Weights of a small mixture-of-experts language model, trained from scratch on English Wikipedia: vocabulary 42976.
Below are experts of layer 3 (counted from 0) of a mixture-of-experts language model. Rows are named down (a neuron's output weights, with its number) and show model dimensions 336-447. Each number is 128 + 32 x the weight over its row's rms, rounded and kept within 0 to 255. Numbers have three digits each.
Before each expert's rows: a language model's description of what the expert responds to; "comes before" lists some tokens at least twice as common just after its tokens as in all text. This comes from a sample of Wikipedia text that the model never trained on. Tokens count by the router's weight.

# expert 61
What it handles: Leading digit, the, names. The digit 1 beginning years or numbers, "the", "an" and similar articles, and given names such as Charles, Aaron, Edward.
comes before: "9", "|", "8", "=", "7", "5"
down0:113105068103171127172119124085092219132164136087151112128140158117115101164061154177145091148110107092131108182133167094161108151127127119133079076094082144123195118154134138163069136160107111126137106148129157075115149114057136125123134111125132091113127055134147144137082138112143133150106123122099072133123083176139131058130171112075
down1:126130136114185139125134159095099129195194127176095147082146040134169160150113070217152067096222086110126160155122126160125143166159100077168082125116096126153167137144162105127153103108112124111061088145086110104150130120152132127151103111168157108141177157114131111020126150054129125112127132163153187127094147096142159185086208128111
down2:215155124100125129096165069108132138133122104066141105153113156189129147067100096102145171124156145125051113117106159180150136138088080158097195138183112100134088171075139092153113170166110117121118124114137176164090106147084116160112044157134167095132127132094137143113158109102087129072165137192112089164134097144141080165121095105112
down3:113161166088146088097129096129167119093100116158151158106085121105133168166102080160184118127201106137115165122106157117154074179128106119125076143124137104096122078174110115139198087139106136151119090159110127142151123122182143124088096068130141154140053147208164182135079156123095106103079108150157143122165115110139131117113132188142
down4:125114108151154090143184125077129081097138197150164161087102135115121118119164112072105038156121154166135116138105120141122119084142153085147099130158177143178096116120127160137203062146121169100142129095087149134090128160098120159062115143105139132109123069147125099156146117100085120139101132169120148135140154100095152145130137172081
down5:107056114103088120042159146108146203120133152175140095168142088137114125122093148104139104085092085080138102136090137109187120120131154050134150136176118151083125149148108113145150160118089210127119139159146147144117065155108101152108120119200166120142119109138171060136129095091203114078158110175142116099099156146106203158100150161149
down6:144161133141162189108116125108098108149125118134186152074111130126106095119203142138097165096103138127162070128161167119138117134155078129143138146152139120100104161115147151110200047055094140142135133187123139140120101141137149112100177122223104183088145180142111137119091148136151134109151086088078088122123113123151121156149082131178
down7:090087121159129138139082102137126117120150131180104121125109130146042123165155049077195117143139150081118130112123165125106122175119111161118182122130128110162126127094139119138176102114168154079118154050129127144119135163098187178126155143130166159159184171153135070092098162097171142123104129140100124162130143130073105105162072104173
down8:140211108125126091127143118101148166188118206169105112147107132108164145147146168157140043128115161196090156128097135175169090122092110100121119178120084082124157188159144203154153106156170107117138085096144138093153146153170202109080145152119143117118148115153013180198169072169123085111112091125131105143093136083058154132202110112148
down9:118084084157156149173083100149159183145105123102129135135126147131117074163106079142135172063208106130154068181186117155143064112091121171087096116136112093116136179132158098163115102138123110188061161192129086096132113152137132101152115122168108086109135141133128144118172121121148175133119178131122090148060134160139130140128074177139
down10:162100125089114165091109054170125175113073170106144165169081160105123146189155147151141185096133156149112146148151156151089091094096171097117143146150134124155167106153112143166120160152090172118131109115143135131071129130139153096122080143085160111084099083117168133111089155164120174102148177099138140129140130154101114106143100093095
down11:124186187078086108093073190081128149153166166180137124120128119121096123164148115109137105148127149182126140106171094176130127180191147164123115249154120111167099130087061223130131096128166083147138060138103191118136129079107182085152179132116114144107108159103091146112097185118071171165179104110154092127202164114069172119169100147128
down12:163133092135167088110088172164128097162125066116160156155129146148156143120079159170100129077154138098108198136107091080126118150155184133143126129109223070114115105172146128152086163128093144127085078167118150133082138101142128089106139154143138191138111152122124137160130114168105146179113140133150136142087137147137153124135092148095
down13:123108126148098159142159105130119121123136104176104110139125097118112163142114164140092137124086091085111115090145102132173176152187170122138188156174204079090106130144143142064140124127120072064126076144154146080109086066136172173169109138072090163111112093112101174126096178173113110125153123123145213156091098149083131140185148141159
down14:080160081097135147126101160172131066200107100205121154108096115156128116122130109169114172109165068105066124124150140133101057146133134152142086125157128103070179147175095122175193097136140145115163138108149142167092160191102058132118156080092167104190094067133097121093128109092195170102113097140130103092123086188145081105171161138129
down15:136148083128104074158152102058180076119075172147082130115078181133095127126115154155185183128170131189192125114174135172113164083130145115077083121116159113178125140198143087177102169120104149117101107134122108117101128109168166136133116231114165152120120076132096105081132103150145119126194088128110138171109150078076171134090070191093
down16:080072123159155098126109125116104156122100161127093130105136084122102144110131166140097126160108156170124132106178123111131079158142087076166168177124180149201129122148150202139177101122073140099100065091137188134161166118128152091114128130163119058116108103174201126152106191133087091104146168150146186161107109125099081117141137106170
down17:135167118087095165118147094165119144084201171143104122148047166135122144190145150090097114124109132157108180095126115115108114061147122159117142134128149182111116134118152182121091166132107105160171128086173049139161162124147160094161109174153115087100172111169167143177133166174153105134082175155171097113186111170123095139093147155069
down18:068099129149051143102143120187151165154185163093104133065117123124096137151075150104074102158087150157185106099101092152147140142137112141115122169135101150059144116145152109072103136113121116147083136085154173105141118157152118185142116158234130113172154103158118086152150154102144129096123069058115148149182143129125077127105109144148
down19:182166120117126107032127086144080117108108115108117067134096167145096195145133195126125108168134139171150120141159074181118189122182154104090076097083121185149104099107175121070106177151142175217148113095092169062078127162077141165139129179135121096103050133167144065121144094132142126178192119153055145114124071124078126124096116123130
down20:127115159073156115127129118132199093158090160109061172175079099196109195110142091110138188172097131141093148125147089117106154134156164163147112153139132162169180069125135139127133081113097141131120122141133156123131167176095143165158056102175131129167100090121089094118121154101157090123127090104133159116097055143181118052173135101195
down21:169097108147128163171127102170181115129109147157195148151146137161093134141095125142179119100158089064145089139078126176109113113131126191188119137091120107143157175159137147131120112137175100158095165170155139120086124099137120189116104089145147128130067123107107175157101094100130100132106091102095158133209098169108142098197116135130
down22:134096117076117153120162091128194130174097147164128177168169103117155119175075118108129072085119093124138114128145137119153164147067191079101166101085133114041101126170171124085136112099149140171069123126137135117155118123144132134164123145150153132169149186193100129147186156139119140145100079114053153094147151165109133116146153096105
down23:189050123073142158166173132129167174181107109135138093114125097124196084152125134183134119161102124177137100112152109155135125127062139151190116124142197171045099148093123104129143107111138121144152100148130097145121123163189127055121134118175204129125112093096152136129068159114064162148080152064145120118135122157090141114146146114122
down24:160089209105179164114144142099100096138170145096202073179160155118169159143152194107070081128211092195143156113135114049148159046171160158165136116125134142117138101113124110157156122087135142092142139152124190127123131103148102087177133105113088160134154125090172126150123184095205075135091124143159148105168123111130129186111174142158
down25:179166101190194124128131142169082130179131140138116103133143149161129134133107097130195138157090106132164082133075089153129191131082131179160095113153107137126153091106084142162157066150077115100146138147053170122082167162143119172112091064143173112006137143121157062163130120085112074132113178107103203119082110127121167121097097128170
down26:132124150155142137194132151150187175065169095154119086109142159090163150122138149112111100107125073104089060145106112145192142105179205154163139099157141136177167131162160075149151099111153114101156105163174168153097103090152128149157142131143164122113073126200111149126171135135149102145172104138100100159120106189125133160157093102175
down27:175102137105088149094104091184144059143204077130074143188148065175112081134153115107078127108148114096129130081153121129138202095131094153103141191150126180114113104176129164155135093162136184113127106077131130141122122134078128150138137168136134124151096070107209051140096153126142129096110068092134207125162112129198064081133188141087
down28:150156100135127185142154128151130108162079151131125126132109135126073062084078124117125099134160136146076091127068135064143151127076110096140139120151113129111139126088170217141083199138160155136126122182158158127149113141114061196175063110154156101102195083106114133142151100112187100148155123137152085168190089129095147096156084143132
down29:113124100078086144153118143142130158149157180094134153121141113148118086125195141094138131141139187102087079079122110126157131160133081132141180143152140126031153140136115176148103102064136115140145112056117139105122160136093163158150130134113188068104130133079120146110140126140107101092174113143164097153116112125100141185155108081167
down30:087183064102192082162185161113099078105129129081116113144112207115071181140142105127074117095153121114154110123158151099167090140151132125136163163131132086131146168149168125068139189161119162147079165110112151132156116128134132137155147167123142164173169117119171148046138128093128141160132145130170127186105126109179152099111107138118
down31:126200188141076182144114141139084137120134140107134161188185102109083138109075087092163081126144105034144120116108116096072136133114136089124163166101123103126132117041133126136060191150161148166124150093132121107082121068134127113070136127127106178071115126070095103125119128185137199116126106173160105159155177117115214125203127115047
down32:149150152153105112087092065117170139178167123126104086069114179125127107066146118182074163121106114089161123138154094115098154136205144129139147084118123171164139145167098107115111133161131114116164222113085142119159138118201136123058108140071169153155144205142109142097122094145134099145155124065097063135132063207194165161131105087102
down33:085105103200177088173114146074140162133087186062099129134127186115147136139131117157102204078150183130111128158133147221122120070139146141150059102137096115056051098098105109111137171144124173109086143084139094138089105093074140151087107170104119148117086093061155126154126094139046079120136145129079175120148112117087124123117138096071
down34:146146159122134079127102109159119108137136099119084109149168172069145113092097116142170129140094133112117159116125074113120105116156142168088110122094101084109159177082133080162122149165107124118121094185071162132158129160103198180127059149131168118137085096115164117127064131107147120196128087159121163140149124138179119151077130085092
down35:125107110132157164136128103114121153142113101125120175150173135139150137139120111113121168136146151122138156162084148152164135198136157165159093140130112102133089085119077129088110079157130134108100139144145157146075099113162181112159077133106155136105039086121119153092166100170123114179130112099146102083121092122116185192090123101175
down36:117135051072148108114130134122094108113152143148112148093085166101152131076132140164132095101140131178165150167148102165069084127128117099138136093149088091168096061123068094101134150128114167111123111095189093132091112197181160193147145132156156178113124128111145166164176116156105078093118095116173062135119140145108122089134159104138
down37:127171097103111151051156132104133181124054145112175134141120139145130099118126193113114093110130131124189167094089162153155104140128111094107146117133170093153126088143101107122093115105141174198153174150182177133115105144128128171065143067147146121134155113172113145109143105142151151095084110113148127065145104103127100120135158122188
down38:153123120139097101089116110105120092139148105136134173046131150157124080092088151133184139141093096193092098142151077128104097120101099106106141093141091128125119100109119095155129108174115113123094090113044160104149093121103086145199072119125145131144097077172158116166138153145162145095150118077129105165167168117120091078181172158158

# expert 30
What it handles: Year ranges and digits. Digits inside years and the to in year ranges such as 1952 to 1969, plus table cells and some first names.
comes before: "-", " |", "–", " |\n", " be", ")\n"
down0:121142165129121087102158079112095142157196144119139118094099160157116131122099069171104064085144080097175119187088142125178147093122116157054125082106128092096181092159161140096086102114143114182133101133126147137112146080115126124121130108149156132181164100130140124126121182137130127159108077163152143116161137150119063147141115189102
down1:093168118149094082139182084124145142103162159166110113089148056068130147123082146087181175127091078113157156123107179160072131153105080114101169149158115138134123129162175131132183138095139102144021153139150103147143143125150115167091088169133160127102118146089154157144132128147100099131179115136149109123119122116139166116095153125096
down2:090151140128142118171136156137137124187034143080167113167125116096156093116113087116153133135129159124113183152110147077128148169097126126137106137159138138155151125120124099140144116106062103135099103137139157092095163166131090153126132123140185159093106085117088104134143124127081098140162097086185140167136124145088123157157138169104
down3:177132120172116124190109174072112129048074132123109120148072122133123187155141120123099118225129157136111157152133094180166153126146131187146160129096109136138126135148094164133084107166133150141176156088098130093137126119082126151084137106095121120115099098127123118160172076156072120140104178127081079088124193114146153151164146092142
down4:079139087158146150115130125094117119091156157097132087073093153120119205114140124142092131138114156102133118161115129118087122104130108098152135165175162128114101171111120112085090101093090108125158141131185134102152143079144098098154123176119107139222146150095160136151140086072153129081136149140093083100111125124057159146176139200192
down5:061086124179165156100119148111090111151088137153069156177154056147111183138136134136087099150113113059122180125148157136160099158145124114153122106132207123112112175118184125122082140079083102106105146060157144106139123128129138150106179118107117174186124096165125136162137138111121105129088126099192100056141156132127132167233133081146
down6:152130152124100119102108112090132111147185109134164166147108075133098077071175068145122104121120177083114097148085078145110193122113157138119114129132134116151133101127126169176143099156105169117109118088111110117109149152083149076139171125160139122144111125132092093039137160134142114159091141166101183154127133099191190181119128143113
down7:110110155113092093100110135154220126132126116097166181145122123135114139160097149149123133099150115117159142119128155090136110073091127098140129185184088105126133085119175117127152086122146134156167092138157112119166082122127108137139099107126154044148076094081100110175154081106111135146108123168159070152150161104153169103120139095136
down8:162129127174104108082084119077089137132181151125164071109100134124161176159163152147126132110143151042143173196166129121138109083108168180084131103074134099112155088117121151114133174194167194148180100106167116099108118125110112124149064110148169130195159096119112145137136104127112092081170128142103115093146142116138073092138166088141
down9:144089094199141163090163137146152121133083137112116094097159099144092116134135097138122071101096131095105161103131123134171135114135197182193148114125133093146127097103157132101085204186090095157148102112111165113138119130168135105146177164149128135110094089150161142102116155105156138115172110133135119212102139127176143104154139117189
down10:132158169163155134184112091126115128123108149151112119138139077175147151111166148136094133113103128146138097121077107165154110109129060088105104116135093120110163087129105101177150156145122125129100124166057235144113124154142113146163110120134076138091134083139142121088115104148159137099144074164168120083089150165104063071132132133113
down11:120103150124176140157128139076153120075186146146170058177098158115094100189127083134156107128092189222125186141099114127184186127056181069114085158140103160169103130098146114088089138099162153178091164155076088186159073083122088120102145104115125171114119079112129158100187089130147149108146126125116156119125120159108117114111140108172
down12:102207098086176139125119147150150111195105136142134129118150072119182201150162081147120128131111109161097125114053130138111121108103112152138128123079140094123044140141173149130133103086138136127107082137163170121110126136092143113067125134150176198116147113140192089171065138072099069186146127154130086120119113149116109168168079138104
down13:105110126177133114083144163124118168094123157151181139106125087146090092173084133090165075107075089087163116148063118136175137137114129088095120085073158187114127164110107154098123147167106183134157161144105148191097090132122125083147097161113110172109088152155155134117096124154144128142153093150107142123119158124090129106144144094151
down14:090106149118149113109175195149157123160142121090125154089162096220060037146079136164078114112126141075128136157130106151145073169218150166104183058093146133144149094150146133140110139116159137126141089126115170146128042115156161136144112137062108130115152147092125100121072101104125106130112095110187159141155071179153094125120095070123
down15:119092123118085120136109107133129228080121130185116086201158134128131114085140128146102109155120167131200091124154128085137170126172089122139057092140136080123152196125095155140123135090117158115098198070122141139161125140123157141118114114147074112103058142214102050100131130093137100069144139086126052111114156157187151113143094121108
down16:112140127112117098077097093039188108120147094164158124100169173133150186088086099120098174126120132066091131130164138147103084164140176136170105105079156178115136131082148128146184143095202116141149089084108128146088161169062145154103138119130125111102166107139166080135114149117087131107138075050155145135098158139104113148102130075111
down17:144106156125062177126114118083117108135113140124184190154118204156071100180133146136122102170104146099141154118074114148124143154052145119132094184108141129072113172116100083125104147121107174134182139102129126177119119090075126163154103143138110112121130145124133131164138137080120081143144123139107184141182098106186138142146091099128
down18:115112165156165170188182077147075099124138112104130077086148126146156148126109138132071116152155118109102165173126131188133142145085112134121095112126165129148118113103111119153173138133114146109111190152068195203116114084090129132108112142068119109091133100155137118103124138086120081119151146085126169144205154079150159093134145131123
down19:156116202119107124104176059099154134140119096140110084149173147139114108103178093089131078181113107126131120146181090143140094137113087063147154073212137137159165141179087134157110102137150070161114115120109141157117095133158087159152130114116133149149082119135110133060110079161122122103175090168147125214144160070064142145135131125151
down20:089174134146129151126110116105152112121076120160117095101135076124119147124121119078153102080158133105159087063156177092130119171126114111111108090108131132158143107125132169137156111071075207203112137143157163093152137116172102098138150176068080126154100123181113205125101151093139124144132102140115188113131180094118097159127088227094
down21:186159098113094138140127117126099156185062145116100143114109129135171109145112127063132114107109122075120154154178111079147115173143146142129163139126127155153091154140125063122179118109114201157142133184137130121112157136166098162123088101093101153159110142085117097157162092171158117152150063131154110132126166097111178145101142126076
down22:120141128095154133141152108095136175158115150111155072094201157099125121148132109127100073106124140143133077138093063141116192113159161146115142101154131154119133141144162123138116125040128144133204071127173135144132178062195181151124107068154165166136158116155110144101120142127158129051142175051126170086155113161148151145137113173101
down23:093143061142120126080111172120185140143155108198178157117109151140121143102084145138137107192091114129141125191137142160134167124097095089129112119093058141122105111087138097094084091092134112114184084135114154153084086119123180096150207208127157137099135147120130170072179037088114063117144161102172153146163113141158113199096191044125
down24:127081226084167117067135110116124131129190150105155077086136152165096119073131109089157114120107129122148124158118075141118121190110148128141120170169112126099117141164097107145106101148098112138130078125155100092128085128143132215128098179119149128089108093204085155060158133163134130136168154129088093050122089146056162159092176077101
down25:173115059110143140143120101125081090160136139148171064143135084158131147117113180118069129102074184192174122121117155152144155143127104109173060199163085096154132112117104155123140167093118087131185166157136112183186113077084109153066116093135130173136115121072165146178141167146136134126113145084121121124089120165101126179102122095111
down26:147110148151132108152105125117109121099094123195063132100063202156117106153066080143099156150136096129116115123113145100186190106114099134154152126187149146128095102169156133151146076169139122104152104139125118134136147164158112115037043134093175148138139184154143131155168141115164133099130126116088150137115146095132088167101160107118
down27:122142159114138132094120165164146072084084110177072197158110128155102046133135124147121116137102048123102116151149104113092156177063132120139120146114112101092152171157141136185054116173150121088159129123142180112140132155159137126130136105101094130153137129156106175138158183117079134130090119160104133137055170130076133151115169091137
down28:133151092158127139149136157155117128103117151099125123103083181095083174119171140140100120126130139106133194133133139123123131107111124186145190136127186095095153178135088174112156098106144136098154141108120118090139141123156189118119174108152095129203126215114099129114183163180194107144109126083127099106127129156134164094115076152111
down29:068049129101118147107080169163105104135099128152138129165139166024106135140108151129147142122063163136101137106154156123210113180154173106151189102152065111155106135118173146154123119142107067108124164079132117135116188175154150173112107126156121111104128083127148192129210096165110046231156096145122175157166142150194106160144146144167
down30:220119159087155142162148102061136161106132129165145088107138154166083029171106106146157177128088160200137097119081154123070115158124137149135088141124068078165073130144113084144114133125127196113110120140123109171186116103111147168108095092085136093075139105119116142135124135115133132092093096169087061146140191123128131084099113163128
down31:129100179146154117123114147132134095131115130110097139166127074174162065170128110071094109145117046162085130089180096176104118132107176168092122190113123137152114159071091143123150117105151113156147134074155099140111096203127184118111154179135110119143157185127126085138167075173106108121158067169139107149127135010159127093135209141191
down32:110134133067159084111166179082085140154163065114123155118153130120111105130060138154120145129130103118163117156110103159128067137081138221165156109153118131191080165147202135068111156105108151131106089222181099122106083110112185115117153133144140131102161115162159164180102043118090133147155153111151091170114119137098073144094159141082
down33:109085128100163075158126154073143066126086177180144163137096108127152113110192064149166126105117187132096141159106119076154144116143121164108150155132160127090119130118106122112129100143150134120202053132174113167115182125166114103038132091067107101078161178117099130122178112134136164116138128081090208143169128168107081167093134173133
down34:117083117155120149087096108151144154099092175099129203094115188113177140138111121136145118103128102148096152180128144162103130171087095190114123139135077162126175122114196081145170121077135090157144155157054108148155126139157128106158160115178096089137090161144161123094128162087100088079157114095150103095138146120125146122126176105128
down35:133192135107118137078163214155115158131112187095109136142191125129099065092128152149167125040127125115185124104066144157101100155077107132129125112126161205155152156147135142136174095092066148114086160069128061162113168114204105121104137126164132104211129164121140157117194145094138070120149082141113048128133110106141130021130125142082
down36:128120122145211135178108126106103127086131135173197171157118092114115068102155114136118106123113132122091086183146062112124081110123143106136113064109077107113119101144117119144148121171123177113131142136171160154139141175108128183132096127127078139109170122121071131087109116144203119129120143154121115116146146118108143119142146138129
down37:183113120098152095172115114136106150099162126127120106152111114131138148132119175148152139145131039139125112128128120151126101033137140125105096104135096092152154114138085137142079178123153103166114139107158123137155143240082105120144156092112159097124053119171163125058134180115116083140117137183144210133143113090130165183142156102157
down38:183115094193102175182115135111164216110083137108190156100139094119120113169098070099128186140123137176153174177122131193136043136145135130111066131129126142104071125136104119149133149138100094122111109181161108100174098142105121174185084154134167096096142146171124105096116166081135124126124092140070112179075138132120151164047171078162

# expert 16
What it handles: Country and city names. Place names and their final pieces in sports and geography text, such as Australia, London, Canaria, Barcelona, Spanish Town.
comes before: ",", " |", "\n", " (", ".", " and"
down0:141157143116126099207116069127162111124156145138122096109088145133137184160139131123165202098128144105142182167078127148119093147148138161121162122134093121149119164097191115132064076136122098151107135072115142112113194069129114150138135112164183097089123059169088145147142084134120153112103149115110172083149131157138155165199120095147
down1:083131097154135149121088095099092186098156146171122100074136153079154112111158129128123097129137102110163122151080174150101117205117172102155106123135179095129163116096183217082165152116143071107153119141080116152148110057099119116058138083140151134133089089153130117167140145128153109142136116173098168177088120131135169116128116120153
down2:109136078110128117104156122106212117127151100107178103154095154140117144151064087128117140182119104114124105111113148146135178098120116167151127093160150106178141046130131159112148089112138191187053197068091157130139112116094164139165174135105131114163144113109106131187107124154170128086117137148103129101122147152158112155119132200154
down3:188123096174146128115172129140164147093069125160135141117174081149127157123115106112118091133086199103131117164093072114141200165082119081130123181091088140150205123103093146141086115107138153180146098128136127142134167096149165164142151140121144094172152056146143132147092134119104150244127173128157063101108049078131102143037146156167
down4:131124102142162152126123090134128119134177081121113112109138086177127097158096103153148122120143100106131118099125123112124072056097180128177153229116147077091118150110064090161162121150163135149116116195146096129124126091148141114174140129110127096061111164094128104073071157082195162085123173087107146116113109078168116131079168118087
down5:179101135130155131070098118169126143108130154127132053092095124117105102139116155105177107121178112106154115119101183110124100119147124167157143195106074115156168128125089057120116133176208136046177147116090154183135171091123176152127120151110099150127105162162124128140146101113152119140133143083110160047165125086169183144104101207092
down6:130171131099120106101123119141165167126161113125156151157151126143166164118140153137097100123104161123107112185114169137165126055144143128160114093112115140110119121123149117095121115143121102151125122115127112079142156146117159123107117132114149148144143099172145128061087080135168134057127111094157136166070091146099152096135107167140
down7:125186108116127117124164136142148110127106133096086179141089164120130093088174119100080153122165138180160159071159155174117105105115139100134156138119163162120115112146113102121135042107086071121142124118140076126056125172065120083096154128121143134135084142171187113141129140172103193137153131158086165137160115122217115160062130128124
down8:165139151103151118122108126127130123125188083176174161166088099141080107122067093101071083164135181172109159089140099140145099190124140124118147165090109144151131100127075173093102184087096106109144107146125133134149105082129124141136118102081101117086129061104110088134152106178152068142125123093158173120153173116118123118114129181141
down9:176151074048103127126144085096121161125158099180141074111101116137112085135076101110116101147173066117176104170115166097128123108143150158160130160122142087120131133119096154146155088152152174121120186134182075131118131047072104131052116120076173131113152147142125129097160118147117144087166144104148141178072126156095156126118162133067
down10:140098103146089117091114109122119118057116099114095171091132105133115136150136122137085166081073125117107177078164085067178130092104151132147112134114144153134092111144151173103149141095149099131137185056188113122101153117159141065112131095143137118136078180136157142154129126093089149119158076133132095123113122109151098130108145136132
down11:045089105128131140129149041171081136098151181081176101140108143094086115079122122113133155169137115164163128183071108126167172157129157125132083145110156179114100107124114138111117139113182069109118077106153117086116135171133175122117100086118143170124163164165153129130049193120097138128102103112164158136111159105119158085097121110151
down12:085122111051129116108160124133151077160098127191166095135125141153075173155146106095117158040138111142079147074098130080110165162107071104151086093042163117121158095186133131123109102115181176095165105188152062119132151143112163128109174155172070151107094191115148118154153104165101139134180113147122125127068081129136197102225123093172
down13:094156163082124098104092096148147132082161141158154135128103157178088159147158141181138163076172068158076172176115146078203117100104126094119156134073092107102175145153092102097134169141157145145111096119148128108115138121200192074086071125123157130115131084146156088206146113082116148133117193163103135155132072121141113148160127111135
down14:078124154167119153132090118120129147140192128125123158168129095122099105100171160154162151154158149119119136127123077105091154157114128111163093138094159147148104107107105180149125141175127133169109086144217101090177113160163148072134113107082136121148083135084108148161113106105110095160114136196125211161116153114132097133151160117145
down15:137153115085129141102162155162090133068165139111166139105202114112087133152177142124152135136120150141097131147144045174154114160160096165104159170088116147088184153139100122080085080086131160114185175125196083118119212151131106158104131197099119136154114081150079155140142142138110127101169097124078112173169158152052125074147152125121
down16:115163137133088144121169136142102159133096127104141078191079126143149093141175128185130164165123145093171129085133095126151097162152191123093100156136156163175110142155096134123136091127166233149179144094141130094124115122134132124133132110116122162124106103075109183111154147136150084144114131194109140135141162083121151065146132143150
down17:112129102172167056119105111165136164162067183128133118130086091105114132155166115140169094105084086129149082083084164153121166168151166150141133134089126125164150162147131084105136122139058137071076108126142137131166093159099160136196166090087166083142135152169102141115077179146074109078125148081146137147140130086091149103139174151095
down18:107088132129175173121105056194109163107059102128101106055071063121175100087123129150147152051115148102153130128159136127110152081157164120108146176144113115128118200147100141146164108070126152138113209121097105156143150154162062146092105130141163098164122132087120069119133164176165151117153058099113138144166048147142069106148131154114
down19:160125119080179150063127088160074107164143156114129126100137135164142130132067130175105072185153115187104114141142165128142128109101119214202106159070104133088132100129119133142134149100121092090148172133177107078096128096096138111152119138135156084147175136128105099098094087078150062154142158111102136160120166093077127088118202154106
down20:097097105157148129114113163097102128184126202131110094093128108113136149197129142154166170140126109071113078162153153120165119148122127152158134145095148144168149109173063115105054111151185123144137079102183111093116141129117126181113118158094154110140136090161120115132097140161102092161065120100168134177138108126149095171124155097156
down21:109075124111110132088129110159115155104171135064140104121165121170120183148138159117077105147169129097059107209155198105113121121134078143211167106142148157165151154053140114144071115137106144095166136108165086083128148084154085101125156155046113136177103160145033131148117046177095170127099126141117085155136110079120087140161140153127
down22:127121094123088104180122145136135076179088179129112123159123136079150102130155177095105114145144140083140166148103130060117126141109165138070119116176091103084127152143097172164074132154128167102117148155157166120115140075143130080126119157169104098093094148137082164101141202117121130158100131173091106118210192133131132124073099132100
down23:211100159194121114197167089081085117129184098207137118188164176156088083119075168151191073190175161114193168173134065192128119079049155165109075153109148145159155120145087103152119131165100096095146112163122157153117171086114152097119135184115105169079099136162101160141113173096128157122119098069078155124111121120083092143055137119158
down24:108112142079088087116067108131115139128127134134164116132122130143111151112114145142144152111115126162167105116109107142096103084136118166100161161104114101141144161125116132199069078126152073111142144159046149150054183135152117157125146150115087128111133093123111118126143036118199104057182095162174108120139091155164141119136176086137
down25:148067126068102152147113153133112111156207128107126119151111149090153154106103110114092121145110114116170075136200148112114135174179078160128165171082122090173046094130098162098150169150111067128066113073148174089108095086113162124163158124158163053107136091152119124183118141119138134096152153097102156134179155171122097147120200183142
down26:089126118138188125130163077103131121182126101145152198121082130149147178106122101089098104137145138134125165095090153102125145131112065210097144178116103139105169130090191141124166097122140066155146125176146127154146186132129131190089149089165110085136132070117172122082108125142134138170098157126075144099142135096132193147107148125154
down27:172155123081115157187091152135156140167135083105143168125139102162147143093109115141117157161137090153102109104129067155147134169117088181119100080120090165101135092106137133177123128095120165174067118111143136179169130152137108101116157125141168162137139195113204154144142174145139179131119137222129138118150094145146132094167152131120
down28:159166131077135131110176139095111106080108118139138084094129132188098093165107173110159140107105195140148143196127119096111095158230113085076155167164172130111101095212188144107147083149080190174095119117103077097141074138129132137101120161118082152150121114157118154169163178130170100159128190132133086152178136113130089134140148116130
down29:134125143137164159126107133141099082118158117125170186079161142171097174122165077143237150104074136129152141102138146097120163156142117147132184131132172069135113151044118158157107162087127136139133115102125165139189165109086110101136145124150149131133080115101113103089152082102120208102071116184166119118176110121099144139140093097148
down30:134131182126136150117114118147132150111059165138112141117118140108100127101096146193134119133120059102133094100142162123157117122146139142104095088233053112119150102160130124104126173165141097070153073143073149167121186147103087083174107176130098145158136157141156105125139150139135158115108168147042073139104100130146093086161093100138
down31:132094105110127121121101091142077155154096173177092110113073080087143072132113124159130109132168128086101193052156118146201192161077105133110133152144157082140133172123104135136055145115117107109080134093088105126120127144213094127147136131125127192071103151117119119125116181109125077117107136145138127115129141162163155089171173116146
down32:130129076111145201146095124106123088072092092127082103125135153117103164139128124117118128110074154158150139105046142112172155101107139137152152160104115161146167114159201142130094121134119125132106146174178055156141133172089090176146108135110174176092099153158201114114164115104085139118121136150063120137152111125144113143106114108119
down33:073156119133110136109133096072158174134120098061077146060032126083119094143155104116101154124119090165124133124144131162150203221112124167138128133151136118111167142141110108164118115157095138088186076106073149126111109150065074154161134150156137147137098102121179131166142066183140109157148130161097125117073136113060096138042117160115
down34:100178129117155168135164107107119055167159142134110128154145127127165109110124098151122127150169144153174122112095114119141110097061136156122137116160110120142092179136111150136196152149123151084098113126111106115124095082123145104142124126073159079182085159116110101137110136130183107126096152119115093136091035094154151102121112128123
down35:105166152091102109072112129104079087121110166129067194077132152171123143184118156124128128136129081117112098099130107067162140100065119142095092164147154145128057099086148097120145130144092158140136176127123090250195137042082066044126116167146134149132126067076143114218148187133141183100141131100124126132141149159153154109161101118142
down36:179118062180177148072141074097140145161165076221104142132084086204110048143075146094124103144068156069132100206118122156135162117150126168132089078105098116114162096139090139153072110154102140160190175099082121119119088117139080131112093142115072154132087136152161099150068144174032044150130104109168175170146109132169161140121106169110
down37:119084120151160121139133080155113089085121123105102137087199074150141132087093178129145122131076182129130133134154111172161117083135100143146066075105116127123118116156156147120158138164086153088067130149125109127108121122142118190113120143163179162169128104114175150110156174153169129103059147177124162067146203158098119118142110142157
down38:150147136135143145134137112123081138128154173114098119127109109100142157122143097122160115135165152107116171076091165148110140153101207085074123120162161133048194097137108136075107133182126086116104159087115113131103140124197143133144150046174126136071151134177112168124143136110124081118135045162091162140034121142118124153107112132143